Weights of a small mixture-of-experts language model, trained from scratch on English Wikipedia.
Size: 13 layers, width 320, vocabulary 8192, 66.9M parameters.
Experts: 16 experts in each of 7 layers, 224 GeGLU neurons an expert, 2 picks a token, a sigmoid router, a shared expert of 256 neurons.
Training: a variant of SOAP for the experts, 293M tokens, 4477 steps.
Below are experts of layer 10 (counted from 0) of a mixture-of-experts language model. Rows are named router (the router's row for the expert), gate (a neuron's input weights, with its number), up (a neuron's input weights, with its number), down (a neuron's output weights, with its number) and show model dimensions 160-319. Each number is 128 + 32 x the weight over its row's rms, rounded and kept within 0 to 255.
After each expert's rows: "mostly gets" lists some tokens that are sent to it at least half of the time. This comes from a sample of Wikipedia text that the model never trained on.

# expert 1
router [155  96 131 204 154 225 142 138 167 154 147 117 102 117 151 146 131 176 130 203 119  95 102  89  89 125  81  94 109  76 100 127 152 116  80 152 138 140 127 126 162 148 125 147 130 158 105 167 127  86  85 116 123  67 114 159  76 199 127 151 136 143 115 157 101 109 130  84 138  93 139  72 145 116 102  90 103 111 175 138 200 129 119 163 156 114  94 137 134 133 112 148 167 122 148 173 184 156 117 155 100 119 150 101 108 109 104 153 101 153 170 108 120  95  68 131 114 158 202 186 117 199 133 124 101 114 119  96 166 118 101 113  85  83  30  80 127 133 173  95  77 121 124 153  82  86 117 104  87 111 188 124 103 146 161 113 184  89 115 148]
gate0 [125 107  83 129 135 143 132 160  60 129  96  98  99 167 148 127 135 126  96 108  22  95 153 132  80 143 161 135  78  93 138  71 151 237 121 140 105  96 132  91 135 105 194  85 105 136 116 110 136 122  87  86 121  98  92  68 156 149  89 171 120 125 124 158 136 150 138 113 128 166 122 199 120 142 129 162 128 164  86 135 128 151 167 161 119 142 160 156 107 119  88 153 168 159 132 144 175 131 114 188 169 134  98 146 192 151 122 148  91 130 219 201 126 147 124 164 126 142 139 126 150 117 172  93 164 124 122  86 107 168 136 108  94  74 162 136 116 133 210 161 118 107 148 142  93  69 132 154 144 114 113 120 132 146 111 126 150 151 174  95]
up0 [176 181 150 108 174 159 145 109 151 125 142 121 132 123  94 132 122 165 112 143 107 111 150 105 178 106 134 105 138  53 149 129 114 152 150 100  83 143 110 139 172 127 114 162 159 127 119 156 165 165 112 136  99  96 131  75  97 150 113 100 149  89 125 182  58 137  60 122 129 143 179 155 130 113 118 169 107 131 138 127 109  95 137  82 150 158 140 134 111 128 135  82  89 113 161 158 150  88 127 141 142  76 157 151 213  62 164 141 138 153  70 131 116 107 134 133 122 127 186 117 112 103  47 130 210 149  86 137  96 115 123 114  77 127  80 172 124 132 120  73 127 125 121 168  91 143 136 172 114 152 121  90 164 167 152  96 116 123 144 171]
down0 [111 147 115 103 150 139  85 145 161 154 128  83 125  86 173 190 171 155  58 106 177 196 122  78 122 178 154 128 140  92 110  58  93  87 143 135 111  87 137  73 167  92  40 144 104 142 112 102 134 161 121 142 162  82 113 150 109 121 163 129  86 133  84  53 113 125 133 107 145 124 145 178  96  81 130 100 137 134 108 176 152 135 198 120 107 179 132 125 109  84 198 102 105  98 120 126 180 117 117  86 128 122  76 145 131 153 180 120 101 111 118 169 121 120 137  91 147 109 143 121  82 120 128 135 117 118 110 110 105 133 158 122 121 126 107 120 146 105 109 144  84 156  99 140 105  93 164 148 147 166 162 195 142 117 154 133 108 144 183 114]
mostly gets: " was", " is", " be", " has", " had", " been"

# expert 13
router [103 226 158 141 114  90 100 132  98 123 137  86 184 131 144  91 125 120 147 136 103 196 119  67 162 169 158 152 146  98 155 135  92 128  69  71 133 121 141 138 153 127 118 110 137  38 133 167 177 145 167 166 148  70 129 150 137  97 133 132 106 121 157  80 151  78 150 171 130 160 118 158 176 115 164  85 119 110 127 134 121  88 154 153  93 100  87 173 157  89 146 134  87 116  68  97 127 169 124 150 176 111  85 169 100 102 172 107 123 134  72 108 170 126 155 178 142 143 113 140 140 121 139 105 141 120 142 197 125  92 159 130 152 151 117 150 124 118  89 133 142 142 122 139 129  80 121 189 138 136 153 139 170 123 115 136  98 141 113 119]
gate0 [111 163 109  87 123 117 104 177 123 130 105 160 185  77 140 196 100 106 116 143 100 177 209 146 131 173 118  99 115  74 138 133  79 146 126 135 193 170 184 122  67 217 127 160 119 104  91 153 136  65  98 136  74 123 130 176 156 129 179 105 121 139 182 139 150 147 121 112  99 200 147 161 133 146  88 105 121 204 139  93  90 104 108 174 114 112 106 148  89 196 129 124 121 155  90  51 140 131 145 111 138 125  82 118  96 162 177 137 121 167 174  85 105 124 100 159  88 126  72 192 101 167 113 114 103 141 135 164 118 185 119 113  63 129 140 127 129 144 148 164 112 130 166 121 121 148 106 130 146 122 136 163 106 162 181  61  89 141 107 160]
up0 [ 99 153 159 103 105 110 124  83 138  74 113 104 181 117 145 125 113 177 132 120  87 103 174 137  80 121 125 130 155 124  77 100 124 120 105  91 162  77 112 149 147 137 142 139 112  83 141 129 147  63 177 101 130 145  95 140 172 109 173 142  96 146 120  80 121 143 127 170 140  63 146 117 146 179 139 182 157 135 170 161 110  81 120 134  85 137 180  71 134 171 114 131 145 110 133 104 184 117 151 118 134 104 161  46 105 160 118 134 145 196 137  95 139 162 186 176 169 139  97 139 127 134 103 128 153 132  80  95 144 130 108  95 119 122 116 123 164 133  39 134 119 107 192 128 162 135 183  77 142 137 176 162  71  90 128 219 140  20  94 159]
down0 [160 172 165  63 171 156 122 186 102 156 167 145  89 104 148 105 139 135 107  88 151 153 138  85 180 116 130 127 175 125  85 120 108 142  81 131 183 198 175 129 124 116 147 163 107 154 161 105 153  85  96  93 148 157  99  85 140 158 123 143  66 138 192 148  96  96 132 149 118 128 121 159 119 199  95  94 112 135 149 148 126 178  82 132 104 193 108 126 125 130  68 117 175 110 134 136 112  78 185 140 105 123 186 118 114 148 150  73  86 146 191 127 165 161  89 146 162 112 139 137 136 106 130 113  56 130 119 121 192 125 132 126 104 172 101 166 133 124 112 101  89 101 152 107 139 164 118  89 173 160 214  77  68  92 111 169 165 167 146 103]
mostly gets: " his", " its", " their", " a", " the", " this"

# expert 12
router [100 100 174 115 146 130 105 103 100  87 131 165  98  91 129 115 116  94 131  98  72 116 104 166  52  86 131 134 130 127 173 126 101 112 144 154 106  69 137  90 137 137 107 153  65 118 136 151 133  74 124 127 123 155 129 109 115 103 143 128 150  85  39  68  96 138 167 166 162 118 163 120 102 126 115 206  88 124  92 129 151 141 116 122 144  95 130 113 154 155  82 105 103 116 148 140  92 104 143 111  94 186 114  79 112 113 105 163 150 122 148 171  46 114 142  88 124 194  55 126 110  64 133  85 160 115 119 128 165 124  87  91 114 142 121 164 101 124 157 147  93 108 171 183 182 127 143 107 173  72 133 147 109  61 146  88 110 112 187 110]
gate0 [ 94 175 141  94 123 148 171 108 110  89 122 125 176  68 217 124 108  66 102 171 112 116  93 111 122  82 154 141 158  96  92  88 127  70 173 125 144 108 103 168 126  79 155 208 156  92 171 112 102 135 164 142  87 148 126 143 147 138 168 129 149 104 129 124 133  94 187 175  82 103 125 124 166 154 167 128 138 172  96 132 133 110  97 132 172  54 117  76  96  77 153 100 133  46 115 143  67 144  98  82 120 102 108  79 138 121 211 141 138 105 149 109 148  94  66 173 107 191  87 109 137 151 133  96 142 135 137 133 107 157  48 120  94 132 185 147 117  40 135 148 103 164 168 118 180  80 167  84 140  46 143 168 161 129 184 178 130 109 124 125]
up0 [128 145 110 155 140  93 128  89 136 113 108 129 140 139 101 193 138 137  81 170 125 138 149  82 144 156 120 162 146 102 124 208 103 120 116 109 148 114  98 111 125  40 201  86  71 122  89  96 142  22 144 104 124 128 150 150  59 146 150 116 154 186  98  97 171  96 106 167 165  91 169 139 120 133 107 124 101  70  86 130 129 180 153  78 133 136 142 108 110 134 151 135 140 139 126 117  64  97  72  85 124  58 130 151 125 154 176 149 192 128 132 120 121 146 127 149 160 117  98 108 126 114 121 217 119 160  58 127 116 145  90 142 146 177 133 157 136  94  72 161 141 126 108 131 137 162 147  86 100  79 101 137  54  88 167 116 114 125 144 106]
down0 [195 141 172 183 183 162 131 174 109  93  80  99 100 101 168 119  76 144  91 136 177 127 135  94 107 153 104 146 103 105 118 148 133  95 126  76 162 166 162 125 126 115  97 103 146  76 130 170 133 157  79 108 103 172 127 179 144 154 138 119 148  75 125 130 100 132  85 151 160 161 120 152 134 111 125 118 188 131 195 141 164 144  96  62 113 111 183 158 141 175 153 149 152 160 134 113 162 143 133 153 142 132 178 123 117 181 144 129 125  92 142  40  97 126 110 162  81 198 111 158 101  99  95 114 139 148 148 139 141 165 137  64  73 118 184 107 119 153 138 132 139 151 192 116 128  80 123  95 152 160 165  39 193  96 161 135 150 111 169 174]
mostly gets: " in", " In", "In", " at", " during", " on"

# expert 11
router [ 84 159  84 103 102  84  96 122 126 117 141 119  78 119  99 141  96 157  89  77 101 141 134  60 177 130 145 142 105  67 101  97  71 137 128 187 152 139 131  91 124  72 120  86 132 106 118 141 109 163  96  87 210 141 127  65 114 150 127 127  93  97 116 104 129 160 103  61  91 144 108 160  97 139 137 134 156 157 143 109 140 164 115 123  83  79 126 149  87 134 151  77  99 135  90 152 135 112 138  99 118 117 102 136 184 147 179 119 175 123 109 138 151  95 112 129  68  93 121  75 160 135 128 173 149  58 140  60  91 165 128 164  74 152 223 114 155  88 152 149 118  56  82 132  53 129 134 134 123 121 105 118  94 143  82 134 159 109 145 147]
gate0 [135 154 115 148  88 100 119 164  98 176 135 148  98 121 131 124 110 179  79 157 131  82 139 131 130  82 128  84 155 107 113 128 119 146 154 134 169 128 144 108 108 117 158  77 138 160 155 145 105 117  99 133 137 164 161 133 126 109 143 167  97 100 127  99 132 204 150 116 142 142  67 113 109 106 101 102 164 144 191  98 146 125 115 103 129 103 100 112 122 140  51 176 111 137 161 111 143 111 122 180 126 141 146 157  99 138 144 114 153  81 122 140 131 114 146 141 149  76 184 120 149 140 223  89 122 123 136 107 133  70 156 122 164 160  95  75 101 137 120 113  68  28 116  87 117 159 209 193 156 120 175 165  79 109 113 135 103 150 138  99]
up0 [130 156 170 101  57  83 105 149  90 113 125 149 126  94 111 143 166  91 114 119 122 149 113 119 115 139 172  42  60 144 124  82 115 125 132 133 141 129  97 139  87 107 150 149 108 113 166 158  94 135 107 133 164 126 189 133  81  85 102  71 122 161 153 114  95 174 138 187 161 139 122 172 161 136 101 143 152 171  56 124 153 112 110 106  84 165  55 126  80 160 122 190  98 124 142 163 210 114 102 131 136 155  98 113 141 167 103 152  91 106 122  65 120  83 150 108 102 125 113 137 129 130 106 103  82  87 140 111 123 116 144 166  78  93 159  92  77 166 105 188 155 145 142 175 156 170  89 161  68 150 123 167 205 100 168 137 153 113 128  88]
down0 [121 137 150 101 130 105 133 124 137 131  78 132  60  77 162 173 101 170  94 109 114 104 171 167 111  99 167 116 169 218 112  92 149 190 163 130 106 103 155 180  80  84 124 113 113 145 170 136 131 115 101 133 183  74 140 142 119 166 107 123 136 178 122  96 120 139  70 149 151 170  74  85 122 149  99 181 118 124 137  53 131 137 114 152 154 168 143 168 104  87 115 140 165 107 105 135 119  71 110 154 120  40 154 163 113 133  77  95 107 140 116 162 159 140 163 168 105 141 156 135 125 135 130 150 143  70  90  87 191 128 200 123 127 149 107 178 140 198 145 192 146 121 116 152  98 101 125  37  90  98  73 139 171 129 119 140 103 124 113  81]
mostly gets: " who", " would", " they", " can", " could", " may"

# expert 0
router [121  69 135 148 131 121 140 172 146 110 128 152 107 169 138 158  73 117 158 114 165 114 181  85 133 123 119 108 139 149 123 182  80 114 144 108  91 158 150 135 190 125 115 166 148 195 152  73  97 101 133  98  89 162 120 129 119 142 133 168 138 112 116 106 183 130 176 129  40 154  75  89 168 129 119 165 115 131 120 114  65 148 130 101  81 205  84 157 133 102 115 172 158  79 177 129 161 127 104 127  90 134 151 114 112 132 182 103 120 136 191 175 132 165 108 130 171 106 105 121  98  89 104 112  89 106 117 190  91  78 139 194 109 196 144 142 179 195  62 207  84  84 149 136 123 104 138 141 129 117 109 149  96 117 123 117 105 139 131  94]
gate0 [111  57 149  73 129  86 111 184 178 107 170  27 134 107 121 108  96  90 162  94 168 155 112  93 161 132 157  66 115 120 140 120 100 100 115 144 144 174 107 143 127 155 145 139 172 180 135 111 138 133 140  68 110 103 206 131 156 141 163 158 165 119  95  98 111  52  92 155  74 109  71 108 162 143  93 212 141 155 136 147  97  96 153 180 162 119 116 111 153  70 124 114 136 139 161 164  97 167 161 166 130  90 167 122 155 107 108 129  94 186  85 193 165 127  99  69 166 139 136 107 106 153 152 112 131 110 172 105 151 134  93 167 125 167 129  75  50 111 115 179 134  98 146 127 144 151 162 125 118  91  75 152  67 153 103 148 156 153 182 177]
up0 [152 117  95 115 110 103  55 105 102 144 126  96 134 155 124 188  95 139  93 119 110  97 152 137 114 163 192 139 115 133 103  70 156 132 186 144 146  85 108 120 145 171 174 119  94 117 137 166 174 129 167 146 159  13 121 165 170 178 133  77  98  97  83 121  99 136 166  85 131 104 156 123 192 162 155 127 107 143 122 123 224 139 239 136  92 150  96 149 122 130 106 119 155 146 108 113 132 116 108 103  82 109  76 109 110 144  63 142 126  75 145  61 156  65  73 125 142 139 170  76  75  77  88 149 114 160 157 126 102 146 122 160 126 116 187  54 166 164 173 125  83 153 136 136 129  95 156 110 119  69 180 187  63 122 156 174 145 120 152  90]
down0 [146  89 160  88 150  90 133 201 120  96 179 132 126 124 123  94 133 126 109 153 167 101 183 110 144 104 111 150 106 113 142 134 135 182 129  84 183 124 133  94  91 160  76 134 102 133 123 142  96 120  97 130 146 125 142 102 123 187 112 109 183 126 173 162 164 119 142 144 175  65 106 108 131 181 144  89 123 177 111  86 124 118  90 137  66 146 155 130 144 121 157 157 139 107 148 123 118 128 111 164 181 126 153  62 139  78 116 129 145 171  85 114  57 102  75 151 206 124 132 141 120 122 171  65  58 122 156 113 167  76 104 210  96 145 179 111 125 162  84 142 183  79  61 110 164 148  88  63 124  66 155 153 100  95 146 128 193 149 107  96]
mostly gets: " Cup", " football", " Championship", " League", " Championships", " footballer"

# expert 6
router [193  96 132 101 147 191 151 155  69 131  82 150 202 106 168  77  94 159 133 150 122  94 146 157 157 141 139  98 142 159 114 121 161 108  60 135 145  82  78 174  90 173  93 107 128 124  87 104 121 154 160 142 164 163 120 139 176 114 107 158 152 140 129 202  93 128 121 109 115 130 186 141 175 222 132 138 131 112 105 143  79 155 140 106 124 120 136 162 140 196 139  34 180 200 115  96 161  89 154 103 158 123 156 111 120 112 113 132 112 126 128 114 132 109 153  78  69 155 119  95 161 142  61  74 120 115 151 142 154 107 125  96 143  98 132  99 134 218 173 119 146 118  68 157  82 129 175 174 140 159  89 136 160 120 134 146 100  85 146 143]
gate0 [179 109 150 142 130 141 115 116 101 133 140 150 174 122 143  92 135 209  65 130 132 156 114 192 107 115 137 121 108 109 135 122 126 133  78 105 178 102 161 113  84 141 170 112 139 152  78 168  75 136 139 143 127 133 106 142 145  90 144 178 165 138 142 110  71 117 168  72 175 140 132 146 138 167 176 141 111 153  98 160 109 107 172 116 130 125 129 185 170 171 116 144 173 111 153 156 149 111 106 150 136  62 132 185  81  70 108 104 135  32 202 144  97 122 186 155 103 172 158 137 117  98 106 139 187 171 161 146 149 110 161 151 152 117 162 141 156 142 106 156 145 146  63 126 106 110 170 125 138 121 112 109  95 172 150  96 123 143 132 123]
up0 [179  98  93 119 103 143 144 143 170 101 157 185 143 118 143  98 114 114 134 147  96 118 111 159 125  96 210  55 169  95 103 107 121 140  54 149 132 103 131 147 112 104 129 121 129 140 109 115 111 120 154  84 181  89  88  93 128 109 108  66 212 111 155  99 147 150 122 148 119 102 104 133 109 191 104 139 138 114 166 161 145 147 158  94 134 136 152  81 181 112  96  92 134 189 105 114  95 110  73 114 106 150 137  82  74 125 146 122 195 101 124  83 115 112 171 159 113 149 123 152 109 154 134  89  74  98 142 107 150  80 155 153 111  71  76 194 125 110 127 125 131 127  93 179 112 122 142 162 148  96 124 196  94 126 157 161 171 112 118 102]
down0 [131 137 162  90 167  53 139  74 103 181  74 115  52 116 143 105 130 111 140 132 126 185 165  80  80 112 151 126 134 191 196 124 128 109 110 109 158 134 137 113  97 171 158 154 121  99 139 125 124 138 156 121  66 165 162 157 103  80 184 124 165  76 138 105 157 157 184 143 128 120  95  85 193 130  58 123 169 153 131 141 144 165 120 115 146 137 148 137  91  76 137 177 131  91  57 153 120 125 112 161 127 118 149 124 105 188  80 137  98 180 202 176 110  98 127 129 162  58 109 131 123 100 142 133  84  73  91 110 161 169  76 143 127 109  73 112 180  94 161  97 142 101 145 156 134 127 121 118 173 127 178 161 132 108 110 125 170 153  69 126]
mostly gets: " |\n", ".\n\n", "\n", ")\n", " \"", ".\n"

# expert 3
router [181 133 103 136 106 112 106 162  85 151  86  96 112 108 122 106 138 129 142 104 142  90 124 117  96 177  73 138 114 119 138  63 156 108 165 118 117 149 144 130 106 129 168  66 185 135 106  97  94 146 119 101 147 165  99  78 142  84 129 144 102  98 131 161 193  90  95 145 128 102 118 155 118  94 106 130 168  99 134 149 114  69 164 134 122  98 109 153 143 128 151 123 160 125  88 127  66 168 185 133 109 104  96 158 165 186  83 111 139  86 139  63 101  98 144 111 193 169 101 135 131 158 117 108 181 164 139 161 105 133 147 123 153  77 178  77  84 133 164 137 141  44 100 151 199  89 111  99 147 101  90 135 163 110 140  90 166 183 132 113]
gate0 [105  62  78 104 155 118 127 165  84 104 125 101 151 130 146 192 177 141 143 199 167 133 145 168 153 131 106  48 152 117 124 153 147 141 103 163 113 141 121 120 152 126 142 144 141 115 145  88 109 148  77 120 144 175 123 130 119 150 120 155 154 156  68  93 102 116  69 160 125 104  88 115 107 153 189 157 165 102 154 106 187  89  97  95 109 148 101 179 162  80 136  90 110 162  91 112 182 131 121 115  78  97 126 103 170 133 131  77 155  95  76 108  48 152 140  87 150 170  91 141  93 124 155 134 136 158 126 172 107 161 119 155 135 100 164  57 135 142 154  57 149 114  99 126 111  64 118 109 154 169 106 112 168  92 198 156 154  66 137 147]
up0 [107 125 187 147 132 126 176 129  95 135 104 120 140  95 146 130  44 111 118 121  98 159 128 169 167 114  62 120  95 153 151 163 121 140 132  74 164  61  61 133 130 175 132 115 180 145 120 124 161 153  73 107 146 179 109 111 111 183 123  88 121 125 145 105 135 130 131  92 140 106  92 132 102 118 118 152 103 157 156 169  94 123  92  86 125 113 129 109 157 160 105 173 161  80 104 113  98 161  95  69 163 152 158  64  87 135 180 144 128  53  55 103 138 169  98 138 158 180  72  96 142 120 107 118 134 168 150 152 157 111  77 118 118 150 100 134 143 161 117 111  95  83 121 120  63 177 126 106 140 161 154 115 112 133 150 146 142 117  63  93]
down0 [185 186  93 142 141 131  89 108 160 120 120 156  86 171 114  61  77 108 131 146 176 127 181 141  70 127 150  89 125 177 111 150 113 125 187 141 215 193  62 114 127 172  95  93 119 137 159 101 132 127 117 142 164 155 146 156 174 175 158 116 140 151 135 182 164  59 158 163 137 139 126  68 185 175 120 180 152 132  95 102 171 165 142 163 115 119 100 100 128 162  94 127 130 168 142 145 160 125 126 149  97 142  92 145 167 143 105  55 125  96 118 202 114 151  90 200 123  97 117 148 169 172  61 132 109 112  86 125 195  97 119 140 121 102 128  99 107 136 175 103 134  70 157 183 170 160  74 120 170 149  97 129 108 210  71 113 140 112 163 104]
mostly gets: " −", " £", " ", " FW", " DF", " MF"

# expert 10
router [ 95 145  92  90 126 124 150  98  98 109 130 119 111 143 129  94 104 117 127 160 135 103 117 137 138 141 122 146  92 141 114 142 163 126 142 115 113 127 149 149 126 134 108 109  60  72 143 199 113 123 175 111  79 100  71 164 105 125 120 143 139 177 103 121 131  99 123 194  86  64 130 124 157  92  80 187 104 161 197  93 129 101  86  79 170 170 160 120  86 123 115 186 146  80 143 146 120 130  71 109 102 108 169 150 148 165 106 160  99 105 139 139 122 114 128 179 153 156 128 146  93  89  96 205  86 158  99 127  87 158 144  77 117 127 148  90 105 115 191 120 210  86 129  86 133 137 110 136 122 162 170 118 142 136 163 148  75 137 127  92]
gate0 [146 119 113  81 129 142 158 146 143 209 150 104 173  63 120 129 156 126  79 127  96 148 160  95 128 130 148 138 109 106 120  99 196 151 128 108 177  54 122 115 176 138  88  77  80 124 165 109 134 122 151 147 143 116 136 164  90 168  91 140 144 156  73  92  92 153 163 147 113 188  83 145 128 107 178 145 171 170 173 128 149 152 171 139 133  82 113 132 172 167 153  71 154  57 152  84 188 188 127 112 112  84  95 184 144 176  99 183 115 119  38 132 178 160 172  92 129 162 145 123 142 135 177 199 134  95 108 136 171  76 102 122 125 173 150  63 154 138  92 138 155  85 102  72 146 137 120 136 122 138 139  92 131 138 101 160 112 135 174 117]
up0 [109 103 163 146  95 134 177 123 151 186 107 143 109  40 114 110 129 124  97 196  99 160 186  95  85 158 130 155 130 138  93  85 145 142  66  98 142  97 124 116 104 113  74 136  90 108 127 115 104  65  94 130 151 109 137 142 119 158 102 145 110 194 203 125  95 165 143 152 202 100  65 187  86 181 152 145 144  89 125 133 159 161 150 103  48 132 120 162 137 131 123 116 104 126 121 208 107 124 183 168  95 157 165 133 117 100 153  72 102 115 161  89  89 145 182 118  65 100 148 123 159 126 124 172 113  92 139 120 147 128 155 107 134 137  32 124 102 119 111 121 142  43 113  99 146  80 171  87 196 146  70 117 120 145 161 181 139  97 153  99]
down0 [144 107 139 158 158 136 157 160 134 101  77 150  95 104 159 141 117 155 159 146 150 110 108 107 180 157  70  80 159 117 131  97 127 128  88  77 156 102  92 111 121 123 128 104 142 182 184 166 146 108 103  79 122 121  94 111 108 118 162 124  50 167 142 146  89 118 121  84 151  86  98 111 175 136 182 138 146 153  96 148 104 140 174 159 161 174 131 153 101 129  77 101 140  85 112 113 118 120 134  87  89  90 151 139 202 145 134 127  97 127 127 143 132 144 122 104 123 198 134 127 130 148 108 158 179 139 105 161 189 161 122 148  75  75 139 174  97 168  72 158 159 118 141 158 109 136  90 189 120 168 122 104 128 138 130 104 156 135 121 145]
mostly gets: "==", ").", "\".", ".\"", ".", " National"

# expert 9
router [124  83 124 109  80 111 106 103 149 130  67 156  73 141 164 128 150 116 137  99 180 231 143 175 150  86 155 124 145 164 136 123  96 146 175  95 156 122 112 145  99 108 131 176 156 169 115  62 103  86 155 126  85 114  95 142 150  89 106  67 152 158 179 155  62 139 151 121 167 224 148  97  96 107 170  96 149 138  91 116 148 147 106  92 143 149 189 125  64  83 140 150  63 135 161  85 118 178 111 132 146 123 122 141 152 143 121 198 122 182 136 136 121 168 160  89 121  79 126 111 115 126  86 140 179 133 117 118 100  91 115 106 173 115 149 162 134  80 117 137 106 233  94 152 107 161 130  94 154 134 105 163 101 119  95 147 118 115 127 115]
gate0 [ 79 112 157 159 161 120 201 127 112  76 149  94 127 172 134  85 102  91 160 144 183  87  95  83 141  92 117 110 141 139 153  74 186 171 120 108 115 140 160 107 104 106 186 150  60 111  77 106  77 112 147  78 130 114 145  89 176  34  77  90 124  98 142 156 127  93 159 133 117 135 157 136  94 151 169 136 137 165 107 196 194 127 111  98 138 172 108 125 139 118 103 159 104 186 121 179 164 105 101 135 129  74 119 102 129 177 110 101 154 147 109 179 148 129 161 137 151 139  95 157 127 125 234 146 135  97 161 132 144 159 158 177 146 178 129  81 128  91  97 120  94 152 172 161 164 119 155 168 146 107 135 110 134 167 123 102 187 130 116 161]
up0 [ 90  66 100 198 197 159 109 113 103 134 159 148  72 159  87 179 174 151  90 126 108  90 124 188 161 128 113  96 139 223  56 113 166 103 163 156 153 119 114 101 163 130 187 115 111 184 193  98 192 154 157 124  93  97 156 153 154 107 151 158 127 123 110  93 133 153 134 179 156  61 138 164  88 138 110  96 121 128  95  68 117 127 138 117 140  76 158 148 131  85 140 113  88 153 135  76 127 155 102 149  86 157 147 132 169  90 156 102 157 108 193 137  93 117 153  61 190  61 168  72 197 130 111 125 135  69 161 128 156 151  78 113 137 113 133 155 114  61  86 197 117 111 155 127 175 147 145 173 112 108 123 136 103  96 166 132 104 190  92  98]
down0 [159 142 124 139 105 102 162 123 166 147  92 127 133 119  85 127  86 132  80 127 143 137 146 152  95  91 109 149 104 140 106 109 131 119 159 177 122 133 169 160 175  57  66  86 130 157 134 164 171 100 116  69 119 196  91 107 114 107 111 149 112 154 136 166 129 169 168  32 154 115  72 156  86 181 149  96  73 157 141 147 135 123 127 152 124 140 102 110 198 106 125 128 103  68 132 127 172 115 163 102 192 154  80 102  64 170 128 109  92 118  94 141 112 129  92 178 111 155 141 117 183 117 107 108 149 127 108  86 171 105  95 148 140 148 118 139 133 155 105 176 135 121 129  97 144 105 167 193 129 152 107 105  49 145 123 163 137  92 143 100]
mostly gets: " classification", " bass", "Scientific", " Turnout", " Binomial", " Animalia"

# expert 7
router [115  84 120  97  87 104 106 105 159 122  68 162  75 156 164 132 149 119 128 103 178 225 145 182 143 103 147 119 124 168 149 125  90 137 177 103 147 119 107 141  96 116 134 188 158 178 104  56 116  94 156 124  93 119  98 145 146  85 104  82 142 161 182 160  63 138 157 123 160 211 152 101 100 116 172 106 158 143  89 115 146 141 108 102 145 154 200 131  56  85 134 146  70 129 151  91 116 172 124 132 145 125 122 139 151 137 115 192 121 182 133 148 122 163 165  94 123  85 122 115 115 138  91 138 188 129 115 111 108  83 118 105 174 116 152 160 131  79 108 128 108 243  90 145 114 164 124  89 156 137 108 151  98 116  95 143 115 118 139 116]
gate0 [152 109 152 110 152  33 143 134 160  89  80 108  75 137 112  99 128 131 103  65  75 100 221 157  70 128 137  73 138 162 171 117  59 131  94 126 148  63 141 128 119 111 145 120  83 126  93 138 110 118 143 110 106  93 150 149 164 161 147 134  73 141  83 124 119 185  72 110 144 182 122 121  97  77 154 136 164 125 164 103 134  67 191 113  92  94  56 112 115  94 131 133 134 133 129 160  92  89 162 115 142 149 125 149 109 138 107  75 208 137 167  81 112  53  98 136  99 128 122 130 124 157 173 181 144 158 108 216 117 114 135  81 107 160 148 131 119 163 127 129 150 161 137 137 121 134 156  74 127 133 186  73 141 107 147 154 173 155 103  99]
up0 [150 185 115 121 169 131 138 151 130 147 132 121 165  93 174 116 121 143 175 147 147  84 142 130 111 132  63  97 118 143 120 147 120  73  69 113 126 145 101 175 124  91 105 160 127 170 131 128 121  67 120 146 182 143 138  88 166  97 101 162 107 150 134  61 127 198  82  77 100 123 105 180  69 193 195 107 131 180 125 116  92 112  91 105  89 163 156  99 145 189 153 125 115 116 136 107 144 113 197 112 129 119  99  52  77 181 138 216  88 136 167 131 182 155 133  66 107  93 124 182 112  84 143 191 105 122 162 152 192 103 123 202  76 114 147 135  99 106 142 107 154 134 156  91 162 108 166 126  94 131 110 115 168 155 171 133 130 127  68 131]
down0 [ 96 209  86 111 148 134 139 149 114 112 119  91 137  88 173 124  91 136  78  72  98  77 180 165 118 165 157  73 182 145  91 105 114  94 114 133 123 175 143 132 192 145 147 169 162 133 149 167 109 108 192 144 175 108  52 127 166 129 148 137 137 107 128  65 135 113  75 163 185  96 154 104 116 173  47 118 165 114  76 132 138 127  84 170 159 162 131 133  37 122  65 125 161 147 139 172 129 129 151 204 158 146  63  80 123 162 102 110 143 152 104  77 160 123 113  85  93  90 127 151 152 150 130 117 137 135 142 118 134 129 140 142 138 163 165 117 127 120 146 136  66  86 126 128 159 125 123 114 123 140 125 141 157 158 159  45 123  88 119 122]
mostly gets: " evidence", " hy", " because", " lin", " represent", "oph"